config.yaml
num_hidden_layers: 11
hidden_size: 448
n_experts: 80
experts_per_token: 4
d_shared_expert: 0
normalize_top_k: false
routed_scale: 1.0
balance_loss: 0.00141
init_std_router: 0.035
lr_router: 0.000942
vocab_size: 32000
optimizer: "soap_variant"
batch_tokens: 65536
max_seq_len: 2048
Below are experts of layer 6 (counted from 0) of a mixture-of-experts language model. Rows are named router (the router's row for the expert), down (a neuron's output weights, with its number) and show model dimensions 320-383. Each number is 128 + 24 x the weight over its row's rms, rounded and kept within 0 to 255.
Before each expert's rows: a language model's description of what the expert responds to. This comes from a sample of Wikipedia text that the model never trained on.

# expert 27
It responds to: Head nouns closing names of institutions and places, such as School, Church, Stadium, Airport, Museum, station, usually followed by a comma or of.
router [167 124 117 126 157  96 162 154 130  69 101 153 128 119 180 165 141 150 116 143 174  92 127 153 147 100 151 140 137 121 100  89 114 127 142  73  65 117 140 158 126 116 119 163 100 133 122 149 133 114  99 188 130 121 139 164 107 129 123 139 195  99  72  99]
down0 [156 170 111 158  80 146 148 121  80 119 133 168 144 106 143 130 100 109 143 103 115 109 107 113  93 166 164 176 142 125 164 195 161 141 144 109 113 108 131 131 130 126 189 115 102 112 133 130 137 152 103 127 119 105 113 127 138 152 155 120 106 130 132 144]
down1 [ 74 136 141 152  93 118 130 112  76 124 161 120 121 118 173 115 141 124 160 144 105 116 107 106 108 156 144  96 133  96 102 115 129 121 105 141 122 130 100 128  96 155 114 142 121 135 131 134 130 122 169 113 135 112 134 113 122 106 137 134 130 124 148 129]
down2 [145 108 115 127 114 134 124 137 133 114 133 112 119 130 144 170 107 121 126 106 139 121 109 125 113 139 109 127 151 113 154 118  80 133 134 103 161 119 159 126 127 162 119 148 117 141 131  91 134  99 136 126  99 142  95 137 142 118 127 133 165  93 120 130]
down3 [151 139 103 117 111 166 147 138 100 113 148  64 110 132 134 109 141 131  76 130 112 109 141 101 174 109 137 173 113 114 122 128 115 123 118 145  96 141 127 114 128 109 152  87  90 111 138 101 123 128 109 130 151 136 124 146 152 141 122  98 132 136  87 128]
down4 [155  84 118 137 133 105  91 136 148 136 142 134 116 106 144 143  86 126 159 163 144 149  99 137 198  93 145 158 155 156 141 138  84 128 114 108  99 168  97 143  97 115 126 179 146 121 112 134 106 124 127 125 135 113 114 144 119 156 117 125 128 161 134  86]
down5 [125 131 134 180 127  98 124 118 139 157 140 134 101 111 114  95 155  83 150 121 132 171  94  89 127 140 130 107 137  89 126 131  87  84  99 156 141 116 146 137 110 152 141 138 128 141 134 103  92 115 136 145 142 159 131 129 151 109 108 158 140 152 158  98]
down6 [128 142 128 182 100 149 154 133 109 123 132 103 142  98 100  95  77  87 150 146 134 134 140 149 145 126 146  78 134 137 125 103 142 174 118 119 122 119 131 128 121 137 165 184  95 106 100 142 109 101 108 139 126  98 110 135 121 123 110 147 120 148 120 112]
down7 [121 176 165 138 133  94 140 109 137 146 142 106  89 144 149 122 139 131 109 127 119 118 166 147 172 123 101 104 170 144 111 108 159 143 135 118 100 119  90  83 132 134 155 165 138  97 133  90 106 146 117 122 122 117 119 147 100 137 112 146 135 130 176 113]
down8 [126 105 166 103 145 158 122 110 151 152 116 135 109 171 125 148 105 155 152 126 129 108 166  95 111 133 125 140 134 170 125 144  97 135 113 132 133 149 150 122  99 146 118 135 164 130 118 144 123 112 101  93 139 155 119 101 163 112 101 147 124 163 133 161]
down9 [116 104 150 109 115 121 140 132 131 145 149 128 116 110 130 131 114 122 114 141 143 149 149  76 132 133 107 146 121 100 153 125 121 145 124 171 108 149 141  88 146 115 127 112 113 131 110 142 133 163 128 148 118 132 121 114 128 135 152 136 152 132 192 134]
down10 [145 140 125 140 164 161  93 153 120 131 174 159 137  97 132 132 102 139 129 127  82 129 147 109 120 129 160 121  78 133  96 161 119 138  95  99  80 135  76 142 112 140  60 151 130 154 112 149  97 154 134 134 109 142 149 141 157 163 178 155 150 111 124 130]
down11 [137 170 131 171 118 106  99 124 123 154  89 163 166 122 155 137 122  50 126 177 178 142 137 163 135 109 155 160 171 125  67 148 129 101 132 107 121 154 150 141 132 147 107 175 118 110 110 118 131 113 148 171  85 120 154 142 129 101 136 136 115 113 159 158]
down12 [139 178 137 142 139 148 132 143 139 123 117 106 136 152 139  88 167 165  99 126  99 124 115 117 136 121 112  82 122 136 122 102  81 127 107 105 105  93  98 132 137 120 134 167 153 130 107 107  89 124 106 109 142 102 106 123  69 160 107 120 112 101  89 115]
down13 [ 94 151 159 146 118 115 131 133 143 119 141  85 184 124 153 156  98 140 126 126 145 131 151 127 159 130 118  93 139  80  90 125 139 112 163 112 158 142 106  79 140 127 164  88 129 111 110 133 153 133 109  96  96 159 136 168 121  70  78 148 107 156 105 158]
down14 [165 117 132 111 121 152 145 126 133 141 114  99 139 152 110 109 140 103 140 164 125 154 129 125 123  91 148 115 135 119  96 100  77  90 105 146 133 122 157 104 123 115 100 134 160 118 102 121 110 100 141 155 109 100 169 125 112  95 150 176 191 142 129 124]
down15 [143  94 114 151 103 140 141 122 114 119 139 139  88  73 129 149 109 113 120 154  96 165 103 124 159 120  97 115 117 101 143 137 124 118 167 161 128 148 117 157 113 145 119 158 128 115 156 122 175 109 169 116 111 142 121 150 124 101 109 150  99 121 163 130]
down16 [180 153 141 108  94 117 123 125 116 134 113 146 125 107 153 132 123  84  91 161 165 125 124  51 152 146 114 142 166 116 123  98 178 126 153 142 132 120  96 104 112 137 146 146 149  81 164 114 161 138 125 109  91 162 156 100 146 157 106 118 120 113 160 153]
down17 [106 101 149 143 101  79 123 107 142 164 147 138 136 135  58 143 153 146 135 135 119 112 135 120 111 126 138 121  98 160 130 127 123  91 159 137 144 145 143 132 116  92 107 132 144 147 108  99 108 132 125 164 148 201 115 158  91 121 127 131 161 154 151  98]
down18 [136 128 123 140 131 147 175 137 137 107  92 133 103 131 154 128 122 109 151  90  76 160 130 127 167 154 170 125 144 102 112 144 147 126  66 161 115 117 155 119 144 113 127 128  68 120 177 157 119 109 113 148  92 144 129 124 137 143  84 115 119 124 147 167]
down19 [132 162 141 122 151 110 159 143 136 114 120 158 138 137 132 135 117 129 125 149 156  76 137 140 131  95 148  82  82 135 189 133 160 103  90 120 142 159 139 138 136 143 158 155  87  88 126 133  99 146 130 138 143 180 142 134 101 156 123 129  92 129 149 115]
down20 [142 150 101 116 138 102 104 157 114 160 133 124 113  93  72 145 132 116 163 126 101 133 134 122 135 157  87 124 143  77 133 163 111  80 144 149 161 121 130 161 117 126 135 133 129  93 120  87 142 149 142 100 133 136 114 156 123 108 131 122 102  49 138  77]
down21 [ 91  84 137 170 112 110 132 108 159 129 136 168 114 143 143 141 143 102 132 144 153 126 115 118 168  93 118 117 126 102 112 128 136 141 131  70 126 139 104 144 155 103 126 159 142 134 156 117 139 170 147 165 110 162 118 147 104 117 107 108 171  90 109 153]
down22 [109 117 141 142 115 152 123  93 178 141 116 115 162 106 102 154 141 117 123  92 115 145 115 134  97 138 120 106 110  99 135 133  91 130 108 117 165 138 110  82 119  90 140 156 133 137 124 130 165 104 127 107 115 143 114 121 123 118 109  98  89 111 104 111]
down23 [153 104 125 144 130 147 112 114 135 137  99 111 142 154 142  98 122 143 134 120 120 116 134  90  88 121 118 142 113 148  89 165 142 161 143 143 128  95 147  92  94 126 125  93 168 116 111  88 144  71 128 104 106 163 134 131 116 135 152  95 126 109 137 108]
down24 [ 69 133 128 129 121  55 147 145 189 124 122 175 132 140 150 127  91 121 123 121 106 150 141 148 127 107 177 118 157 164 137 148 152 143 127 112 133 106 110  63 141 145 138 186 131 158 173 114 148 105 149 149 131 150 137 131 182 162 176 104 154 131 146 110]
down25 [117 130 150 100  95 134 171 154 107 112 138 154 172 134 123 129 124 104 130 113 130 150 105 112  89 118 109 118 114 128 130 134 150  67 145  93 158 124 128 134  90 126 154  93 167 115 190 130 115 152 128 124 108 125 119 146 152 105 144 166 127 160 157 113]
down26 [111 129 124 115 107 124 173 132 117 167 132 141 151 152 203 112 135 101 126 171 148 121  85 107 120 119 167  83 126 121 149 110 115 116 127 140 105 180 124 113 141 103 124 174 134 137 125  98 152 131 112  99 156  77 160 136 101 108 151 139 128 146 149 104]
down27 [129 116 132 132 135 124  75 135 113 147 144 138 104 158 181 105 119 132  93 115  98 111 159 109 104 141 127 160 144 154 136  80 168 113  78  82 113 128 121 117  99 148 144 159 134 105 133 159 125  93  92 104 145 114 132 122 132 126  68 126 119 118 110 143]
down28 [128 109 140  92 137 145 119 147 123 141  90 126 106 105 123 107 106 120 133 115 138 107 133 105 123 115 143 148 127 160  82 177 121 129 120 138 142 176 106 119 171 109 148  68 138 141 135 140 144 141 107  90 144  83  95 103 113 128 160 128 135 129 154 148]
down29 [128 149 135 118 133 162 163 141 127 137 148  78 111 131  97 139 104  79 141  89 154 139  85 149 112 134 124 158 123 114 112 165 118 126 100 152 158 116 130 100 109 146  90 134 130  87 105 133 136 170 133 143  88 166 146 162 156 127 116 128  90 104 115 184]
down30 [149 111 133 101  83 162 172 132 103 121  98 139 128 157 159 145 112  82 165 179 120 109  85 154 118 113 148 145 142 110 130 137 156 154 121 119 160 132 127 130  87 116 111 166 166 123 122 116 123 125 125 106  72 140 126 165  97 146 117 117 123 150 170 126]
down31 [115 147 154 174 156 136 124 116 166 110 118 162  88 147 124 109 140 198  88 106 112 126 142 161 112 117  74 122 104 122 110  72 124  84 155 122 133 118 102 122 129 100 124  83 141 131 153 141 129  68  72 149 161 139 129 110 133 115 111 113 140 142 129 138]
down32 [ 99 116 103 116  89 132 141 149 109 122 140 131 110 151  98 121 140 156 119  91  96 111 131  74 166  85 121 152 112 160 149 119 134 112 127  99 144 135 165 120 141 102 129 112 129 143 116  99 107  82 126 159 127 114 115 149 113 109 176 154 158 105 117 109]
down33 [160 116 158 116 118 139 142  93 133 143 128 157  95 153 176 162 124 153 119 112 143 110 111 111 137 101 106 149  76 122 134 138 164 158 162  96 155 163 159 128 159 120 137 139 130 128 132 160 135 127 142 106 137 120 157  96 108 113 135 110 146 132 139 140]
down34 [121 116  99 102 130 104 117 134 107 141 125 165 118 114 181 104 151  95 103 110 139 163 104 135 139 113 108 130 131 128 137 145  75 141  87 162 107 146 124 177 122 109 158 149 124 146 176 101  90 132 110 142 145  93 170 142  78 140  90  85 151 141 148 131]

# expert 28
It responds to: Words and pieces inside multiword proper names of armies, units, churches, police and species, such as 7th Armoured Brigade, Air Force, Linden Police.
router [133 102  73 151  98 122 128 149 102 141 100 113 130 127 110 127  89 147 102 107 121 164  99 128 136 136 106 105  95 145 134  98 104 121 126 139 120 107 129 101 151 126 159 127  43 115 169 165 114 114 143 116 155 141 128 159  64 135 144 120 171 143 130 128]
down0 [117 136 160 113 128 152 153 106  83 150 127  97 130 142 113 111 109 147 130 115  95 117 119 130 102 126 103 179 123 123  82 154 109 116 119 109 142 146 135 124 152 108 113 127 128 138 131 159 108 104 154 160 136 131 106 111 159 137  90 117  94 152 163 191]
down1 [131 122 134 124 101 125 153 126 146 153 139  88 160 150 144 120 108  93 148 134  62 129 156 100 106 144 147 145 152 148 131 167 138 102 115 151 106 148 139 112 137  98  98  83  95  97 122 123 122  88 171  85 104 101 160 121 150 103 145 140 112 146 192 142]
down2 [122 117 115 163  90 129 137 128 168  76 186 149 125 172 117 139 112 140 166  90 123 144 158 110 150 134 110 135 121 134 148 116 118 136 168 115  95 106 134 105 142 136 138 110 109 118 161 142 110 148 111 111 136  71 196 107 142 120 160 104  85 101  88 112]
down3 [127 151  84 113 126 138 157 133 124 128 114 164 144 120 118 135 140 106 162  57 139 148 111 163 102 130 139 165 157 150 138 105 122  95 134 168 164 135 144 143  90 105 161 115 118 140 168 110 113 142 100 178 141 135 113 158 172 131 127 119  98 156 103 129]
down4 [115 132  99 126 104 116 126 143 138  91 140 119 161 159 178 129 173 125 127 122  96 155 128 126 117  89 130 106 147 102 138 110 139  89 113 127 144  80 143 138  59  76 154 165 147 112 123 112  77 146 165 109 104 122 128 152 131 131 151 106 110 173 143 128]
down5 [112 108  77 102 120 163 116 173 152  95  87  99 144  87 161 127 120 114 106 145 119  97 118 123 120 100 124 164 109 168 145 141 146  94 153 144 169 137 125 149 135 132  91  75 117  78 116  86 180  71 126 165 126 165 131 104 167 132 121 173 140 127  81 151]
down6 [125 133  66 135 132 140 121 164 131 131 149 161 123 136 154 121 140 130 114 103 124 121 175 168 170 118 102 119 137 119 147 146 154 109 113 109 131 142  84 127 170 183 115 129 132 143 152 134 116 162  84 145 166 173 121 135 137 157 147 134 129 133 117 113]
down7 [112 134 152  87 161 136 143 119  91 105 142 131 119 119 145 140  96  91 129 139 142 108 103 114 149 119 122 126 114 108 117 154 109 167 112 130 142 122 122 123  61 149 113 114 131 178 124 101 114 150 143 129 117 137 125 100 153 164 121 119 182 164 189 131]
down8 [118 165 122 106  84  99  98 112 163 109 110 106 131 140 153 120  76 108 164 152 137 106 126 129 103 109 118 152 163 122 160 166 124 111 146 157 130 132 136 153 110 155 117 146 103 132 129 109 118 118 115 145 157 112 142 124 131  74 110 133 128 172 141 186]
down9 [102 115  96 143 150 155 144 132 119 103 109  87 118  89 129 124 155 123 119 123 124 133  94 116 114 116 141 150 115 152 103 170 131 142 125 110 107 127 130 117 135 111 170 156  57 188 159 150 128 158 130 109 164 146 164 137 139 118 112 155 125 155 131 124]
down10 [121  76  87 105 153 120 143 163 172 143 136 122 153 138 156  76 158 150 124 126 120 135 158 153 119 159 102 112 146 152 148 134 156 130 124 136 147 107 160 155 101 168 155 127 137 164 120 111 122 115 127 134  91 111 104 116  98 148 136 101 156 130 162 105]
down11 [143  83 130 105 102 126 104 105 141  93  95  92  89 101 101 119 114 131 181 138 105 121 129 127 143 124 175 136 142 140 112 147 127 150 130  88  86 117 129  93 131  83 160 119 107 123 127  96 135 112 135 132 149 143 120 120 111 136 124 142  81 151  93 187]
down12 [134 136 179 145 131 123 129 133 162 129 120 123 134 138 116 125  64  99 183 147  98 118 139 141 107 101 120 139  98 130 134 138 114 130 122  90  92 161 116 120 157 113 150  75 157  83 120 122 128 122 127  77 143 162 120 116 138 102 135 183 142 118 112 105]
down13 [134 155 162 103 154 139 133 164 136 110 144 117 115 168 103 144 173 124 114 136 158  94 108  98 114 113 123  95 118 102 108  96 162 115 145 102 120 118 142 126  84 133 146 122 108 132 108 131 124 133 182 123  78 123 104 117 144 119 130 173 166 120 140 105]
down14 [125 148 168 137 119 130 111 149 172  80 149 130 101 129 124 118 108 152 124 140 125 120  98 171 115  76 201 111  80  49 144 125 140  88 147 146 108 126 148 126 140 116 125 131 136 136 167 112 156 128 164 166 116 196 139 147 153 132 129  94  98  94  89 113]
down15 [107  94 150  99 106 166 104 112 102 126 171 146 121 134 150 124 157  86  90 127 121 164  79  99 122 145 126 117 118  91 137 129 120 141 127  86 181 144 148 158 156 116 112 168 116 126  84 113 141 173 144  92 124 116 149 129 150 102 104  84 131 102 207 123]
down16 [118 155 120 127 120 126 145 170 129 106 132 101 134 102 131 146 154 172 129 134 137 130  86 150 109  85 128 136 128 112 137  74 164 146 109 137 134 166 165 119 133 129 171 130 112 136 109 142  59 135  91 107  97 133 141 117 139 102 100 170 138 110 154 104]
down17 [109 148 158 158 120 120 136  95 110 132 146 157 141 153 154 111 143 147 166 160 138 107 136 154  98  99 136 109 143 139 149 161 128 158  94 111 123 101 125  82 140 118 130 133 143 130 170 110  91 143 128 112 119 136 118 115 120  92 136 110 136 154 124 153]
down18 [126 116 111 121  88 142 154 121  99  94 147 108  88 102 116 133 113 137 126 125 157 136 105  98 106 128  77 111 137 105 115 153 117 118 178 122  72 118 109 147 119 103 153 154 117  95 120  79 122 165 150 120  95 159 118 124 131 104 120 141 109 120 128  94]
down19 [138 116 143 154 145 130 134 117 163  93 155 132  90 154 125 113 104 110 114  95  64 122 133 140 140 115  99 172 129 118 145 153 189 111 112 147  81 119 155  92 137 214 101 138 133 160 115  89 110 133 119 106 147 107 105 143 119 110  95 157 138 159 139 116]
down20 [141 108 123 127 137  96 112 150 118 171 118 151 125 134 131 126 113 151 149 132 119 127 127 133 131 173 167  97 140 108 115 131  82 137 139 124  90 134 157 136 139 138 150  91 185 126 106 127 130 131 107 164 101 111 114 111  78 109 110  98 146 147 146 113]
down21 [138 146 124 134 114  82 124 133 118  86 118 147 102 129 102 111 139 175 125 131 160 130 139 127 172 126 148 124 109 147 144 162 109 115 126 113 144 132 129 149 129 104 151 105 133 123 168 120 146 158 186 122 120 201 133 159  76 112 111 137 100 106 100 115]
down22 [142 108 131 133 117 131  75 120 132 179  76 108 117 112 144 121 123 116 134 143 124 127 152 157 136  79 177 128  84 135 131 139 121 135 124 149 155 145 164 135 116 134 147 117 135 120 145 161 185 138 132 156 115 161 143 187 105 127 144 148 105  82 136 169]
down23 [165  88 148 143 145 163 114 128 131 135 152 118 141 120 141 139 122  64 132 115 148 131 112 129 142 101 104 121 122 144 142 142 141 114  78 107 146 139  93 113 146 156 123 121 134 122 181 100 152 148  51  67 146 120 154 105 109 157 114 135 157 118 184 169]
down24 [144 102 123 116 139 121 133  65 122 155 106 109 125 134 148 142 161 127 102  99 148 131 128  98 141 149 101 148 139 144 117 112 146 117  95 113 155 115 131 141 134 106 173 148 145 134 146 155 140 119 152 129 138 178 173 140 103 149 136 124 112  90 139  74]
down25 [118 138 138 145 182  67 113 132 171 126 124 132 161 128  98 126 138 122 136 141 105 121 128  84 122 155 112 104 124 110  94  87 132 138 142 143 134  87 116 118 146  94  76 117 123 104 119 121 107 142 142  84 157 134  96 130 125 166  70 102 146 131  74 195]
down26 [150 103 102 161 144 132 135 129 138 166 141 152 134 152 133  99 143 131 141 107 135 111 121 125  89 125 120 149 138 127 163  93 117 116 133 139 132  97 148 126 103 162 126 114 130  95  96 145 113 134  94 108 133  85 140 125 128 143  98 134 121 108 152 157]
down27 [121 145 108 107 135 122 108 115  92 125 153 125 165 143 156 142 119  99 106 128 128 106 128 181 134 109 107 113 149 121 148 142 103  83 134 145 134 116  83  63 145 171  95 136 192 113 113 139  35 104 149 129 148 122 127 121 121 139 145 133 146 158  98  91]
down28 [105 146 126 130 148 142 123 101 120 130 174 129 146  95 151 151 119 125  95 100 158  93 104 113 133 115 131 110 108  73 103 120 131 142 138 142 156 141  98  84  72  80 138 135  95 137 125  88 141 170 101 124 110  91 126 119 156 129 108 126 102 129  98 141]
down29 [136 183 121 132 132 146 108 102 164 141 107 150 117  98 102 112 110 106 130 124 112 117 112  92 131 133 119 112 103 116  84 116 118 117 137  91  93 162 122 101  83 132  69 121 121 113 161 104 137 157 126 130 141 118 136 104 155 128  92 118 125 139 142 102]
down30 [103 115 154 133 124 125 106 142 107 181 105 117 110  63 138  97 157 159 137 158 112 158 143 136 172 177 134 134 154 152 141 116 125  90 122  98 117 127 156 161 134 156 119 140 171 159  91 117 141  86 163 123 151 110 124 173 103 119 137 112 123 178 124  90]
down31 [114 146 125 108 133 157  91 127 132 131 107 126 122 105 185 144 144 132 118 135 123 157 173 134 142  91 131 109 130 164 126 129 148 101 119 166 147 101 103 145 120 118 166 131 149 107 161  61 137 126 106  93 131 153  89 135 150 123 108  96 131 164 124 118]
down32 [158 111 126 136 123  78 159 160 126 171  80 128 138 156 150 142 149 126 110 132 148 112 148 111  65 153  98 144 152 131 104  78 174 123  98 126 102 115 104 113 113 142 127 138 134 108 123 112 124 127 126 124 126 140 119 112 131 133 172 165 166 123 109 101]
down33 [ 97 159 120 158 158 174 126 130 125 116 148 135 118 146 119 138 111 138 113 115 121 116 126  95 106 138 131  81 140 127 133 131 124 156 180 117 144 113 166 111 106 119  91 168 144 118 151 132 193 136 135 123 119 150 143 107 116 126 143 184 121 141  97 148]
down34 [100 165 122 174 153 127 147  87 168 179 113 107 139 135  91  91  92 149 144 115 118 117 144 105 121 133 113  86 163 100 131 174 156 138 124  94 135 138 111 112  90 137 176 152 134 170 105  83 158 172  89 117 132 128  79 117 111 130 172 110 137 132 111 152]

# expert 43
It responds to: States, countries and city-name parts after commas or New, especially in location fields, such as York, California, Ontario, Connecticut.
router [159 112 105 132 141 104 158 160 123 131  99 166 112 139 126 183 120 149 131 127 135 138  81 146 156 142 104 128 167 101 107 116 128 110 188 133 127  88 128 142 169 116 113  99  58 117 129 141 117 160 127 200 151  93 120 110 111 114 151  86 139 131 104 137]
down0 [115 165 128 161 121  96  82 139 165 146 112 123 147  90 101 153 154 153 106 135 128 152 108 136 152  72 132 129 141 121 120 128 166 126 132 158 142 107 112 140 149 125  91 143 119 125 179 174 125 176 164 159 117 106 126 163 122 119 132  93 121 151 103 126]
down1 [125 105 140 129 163  91 131 162 161 127 158 142 115 129 106 101 113 128 138 177 122 113 106  82 145 133 146  88 127  92 132  87 133 159  65 136 108 162 124 132 164 106 111 140 105 164 159 130 116 123 142 106 107 129 150  95 159 136  96 126 125 145 112  95]
down2 [116 142 113 120 110 157 153 132  88 137  99 146 159 131 167 111 116 121 164 105 177 167 118 113  87 111 103  73  96 146 126  85 138 146 100 122 135 145  93 136 150  99 129 151 158 104  76 145 150 123 127 152 123 109 108 133 109 116 149 147 155  90 114  85]
down3 [164 158  93 170 113 111 155  91 143 115  94 165 166 147 126 155 116 120 102 106 131 130 131 155 112 173 140 114 157 151  97 163 113 121 157 167 122 131  96 111  96 158 107 116 134 105 140 167 107 118 145 116 181 126 143  89 135 125 118  97 135 122 116  91]
down4 [174  82 107 119 137 138 106 110 140 125 170 116  96 116 137 127 145 119 145 157  83 111 116  91 110 143 132 149 117 136 182 158 102 120  96  83 107 134 127  92  96 140 144 168 110 127 155 109  96 100  80  99  74 145 150 164 168  98 125 132  97 124 138 164]
down5 [131 129 107 157 152  86 143 181  96 151 120  99 142 112 141 128  92  98 155 114 109 136 170 137 124 153 138  73 117 105 119  86 138 112 164 141 126 144 132 160 106 131 145 100 149 105 131  67 109  95 118 121 125 165 127 133 128 150  83 111 124 141 130 168]
down6 [119 122 132 112 109  63  91 101 171 149 117 142 124 127 115 108  96 162 143 143 142 174 108 150 136 166  98 176 116 118 182 134 136 126  92 120 113 166 139 164 112 133 132 165 129 144 115 173 134 113 106 130 109 140 150 122  89 110  99 127 103 114 107 118]
down7 [ 85  95 111 111 133  84 179 139  94  73  97 143 125 139 132 122 117 171 143 124 134 113 117 131 165 161 134 140 158 111 149 132 105 170 158 154 127 161 149 121 118 102 156 147  93  85 144 106 116 108 128 153 121 135  99 129 109 134 149 100 126 175 171 143]
down8 [118 145 148 137 173 149  83 157 120 122 144 162 149  89 139  95 135 110 130 107 115  91 102 152 101 141 116 124 123 105 141 153 147 148 108 148 106 139  89 148 143 140 134 172 149 136 131 142 157 135 112 124  97 121 110 122 135  91 109 108 125  98 106 136]
down9 [163 136  49 136 118 132 126 122 139 135 138 123 166 155 118 133 140 100 114 165 121 146 127 101 136  81 136 130  75 109 122 117 156 108 119 122 115 116 143 121 130 104 148 174 114 120 111 120 121 122 161 116 128 120 118 173  92 174 123 135 139  98  90 136]
down10 [119 110 129 112 133 126 109 123 152 143 167 112 101 152  87  72 155 136 133 174 115 110  92 106 130 131 114 121 101 100 137 128 109  90 135 112 110 123 143 127  94 127 150 137 121 125 170 173 136  95 130 112 191 117 136 134  88 131 160 175  87 151 100 107]
down11 [116 151 106  94 155 154 133 122 128 109 112 127 144  92 119 142 143 126 114 104 173 133 111 124 156 111 152 139 111  89  92 150 112 157 109 108 168 104 165 122 136 100 143 117 124 123  91 148 160 113 146 135 152 112 127 139 141 175 152 108 151  74 130 120]
down12 [121 139 101 137  68 106 118 145 179 136 127 119 162 136 162 152  77 132 117 151 171 118 125 146 146  82 114  73 130 133 144 152 184 145 114 121 161 130 138 128 144 134 130 134 120 140  77 120 119 102 160 122 111 135 119 111 166 124 112 129 145 127 130 116]
down13 [134 188 157  89 131  95 137 151 136 107 129 132 153 131 147 127 175 152 142 104 145 133 100 126  85 153 126  86 146  95 149 154 168 123 141 196 109 115 164 120 127 126  82  93 108 120 121 114 107  88 199 171 110  72 110 119 156 151 161 108 129 146 124  97]
down14 [129 108 139 110 106 166  72 167 126 122 135 149 133 120 106  91 142 148  95 163 139  95 152 124 103 109 139 144 148 143 116 117 141 116 129 101 125 150 149 109 117 152 102 127 124  76  60 137 143 135 126 107 106 184 168 158 137 115 117 138 129 121 137 120]
down15 [ 83 153 119  74  91 132 170 109  99 130 147 127 127 107 115 177 120 137 161 125 124 142 166 138  95 121 131 144  77 140 135 130 111 147 138 110 112 123 182 137 107 113  96 151 101 164 169 139 124 148 131 120 132  80 139 116 107 137 101 115 150 157 137 144]
down16 [124 130 139 140 140  85 119 145 129 104  99 119 139 129 130 198 109 155 133 130 108 157 110 126 150  92 101 114  92 155 126 125 132 133 133  91 123  94 129 161 149 158 158 120  86 166 157 190 117 117 103 108 112 151 120 105 143 152 104 145 153 162 129 133]
down17 [119 123 139 134 130 112 115 166 160 185 107 113 148 171 140 100 114 165 132 163 110 121 136 139 159 120 129 101 114 106 142 148 153 133 141  99 140 149 134 122  96 167 145 118 136  85 141 111 146 106 141 113 138 184 136 129 123 144 143 105 124 110 133 160]
down18 [175 150 113 126 151  91 121 123 161 103  90 134 126 106 158 165 114 132 102 151 105 156 130 139 184  93 132 170 122 165 100  95  94 118  99 130 112 134 162 137 144  97  87 161 146 100 128 135 146 110 151 144 101 150 152 116 146 180 116 118 182 149  82 109]
down19 [117 175 123 118 148 154  93 145 145 130  94 106 123  84 115 130 148 131 106 146  98 116  99  97 140 199 136 135 150 127 135 158 102 108 104 112 155 102 146  95 110 112 142 143 113 141 160 123 164 148 167 131 111 148 153 145 188  94 142 144 139 149  91 157]
down20 [132 129 149 173 121  83  97 121 122 125 156 129 136 145 152  75 141  86 124 125 112 117 161 159 156  94 162 138 171  99 157 127 120 153 141 143 104 169 154 127 117 111 110 175 152 159 126  71  95 110 137 152 121 113 131 144 130 120 123 180 170  88 157 116]
down21 [110 158 108 121 100 206 135 150 141 167 116 185 153 133  84 122 133 103 127 165 180 101 142 112 122 129 123 143 137 126 130 123  95 122  96 115 125 117 120 143 111 131 160  93 129 116 131  81 141 126 142 173 116 116 116 138 157  68 126 135 133  84 153 117]
down22 [118 131 132 124 164 177 118 145 135 126 120 110 107 118 152 158 111 177 141 139 104 123 110 174 171 110  80 119 116 175 100 104 130  98 141  93 134  81 130 139 128 145 108 151 107 113 159 111 105 154 132 123  87 158 114  95 103 104  54 114 148 176 141 121]
down23 [120 208 132 120 133 161 157  86 152  83 116 137 139 121 121 136 161 136 146 107 121 120 118 122 128 128 151 100 118 138 108  71 132 115 124 147 125 149 160 119 141 133 119 165 115 152 134  96 140 112 160 132 121 124 116 115 128 121 162 153  93 138 140 152]
down24 [ 98 160 147 103 110  95 149 132 121 127 130 118 148 128 130 137 102 163 161  84 122 117 144 129  79 110 124 100 121 108 145  79 186 116  85 110 101  76 140 110 132 107 158 112 107 106  81 162 118 138  95 161 152 188 136 146 149 109 128 166 141 115  83  86]
down25 [124 160 148 124 151  94 112 139 140 156 144 115 149  71 170 114 152  75 159 125 108 122 101 111 169 118 107  79 123  97 138 142 187  88 153 144 153 123 123 154 119 173 128 165 133 146 130 130 131 127 139 135 116 172 127 127 155 118  95 138  76 167 167 144]
down26 [116 145 122 165  83 122 127 125 145 140 131 153 182 131 124 147 105 123 118 139 123 163 116 110 116 103 144 122 142  83 119 111 128 139 109 108 161 147 126 102 152 116 123 118 112  81  92 140 140 119 113 124 137 121 121 155 148 124 133 101 138 110 133  82]
down27 [130 111 153  98 140  95 121 205 130 105 128 133  99 102 134 151 113 126 132 145 130 145 175 118  83 166 171 151 112 128  73 157 123 161 136 112 111 111 150 164 134 148 104  82 152 143 142 142 159 111  93 125 137 133 111  67 124 163 115  95 130 149  94 111]
down28 [112 141 143 131  77 126 141 138 166 115 133 120 113 181 154 188 179 142 131 138 132 173 143 132 169 117 140 103 137 125 150 139 146 130  96 133 157 140 142 130 178 133 143 113 121 129 126 137 131 108  95 154 106 102 137 102 128 113  91 114 110 163 164  70]
down29 [149  88 142 119 157 134  96 104 121 105 153  85 117 107 138 135 184 176 106 127 139 141 112  93 144  99 157  92 131 144 113 120 120  95 127 164 140 132 135 145 138 108 105 138 114 182 106 136  82 148 116 122 115  76 140 112 155 144  99  88 129 120 127 114]
down30 [ 90 137 116  97 166 111 144 148 131 175 165 137  78 116 127 130 128 150 132 137 125 126 124 155 124 140 137 141 118 119  98 155 149 101 122 159  96 145 133 121 115 115 101 156  76 149 126 122 136 149 108 121 105 166 154  95 112  94 166 152 125 141 152 143]
down31 [142 126 130 113  95 141 123  78 129 125 129 103 141 115 118 115  83  99 142 117  94 119 124 148 143 113  96 137 131 124 143 145 145  99 131 123 118 193 147  86 144 141 130 100 133  88  99 131 160 133 144 147 143 137 120 160 127  83  93 109 149 122  84 140]
down32 [134 112 141 148 106 143 126 113 102 135 114 148  95  93 114 105 135 137 125 176 113 113 114 128 115 104  90 125 115 128  88 141 156 128 124 126 105 141 106 130 145 161 108 115 156 144 152 114 149  87 116 147  75  92 115 125 170 151 178 140 144 133 192 132]
down33 [168 160 138  99 113 130 138 123 126 121 148 123 141 132 150 135 163 126 128  93 163 140 111 157 110 147 104 127 142 118 141 109 131 127 100 154 130 107  98 112 104 158 137 116 132 123 147 166 136  96 179  96 139 121 109 106  98 122 148 148 126 100 155 106]
down34 [124 126  87 125 113 130 149 104 149 146 152 123 135  98 159 114 108 117 145 136 116 120 133 147 151  80 123 112 102 143 144 110 116 134 136 124 127 138 142 139 126 143 126 138 128 166 140 178 162 121  81 203 114 142 131 133 118 146 155 148 114 148 168 148]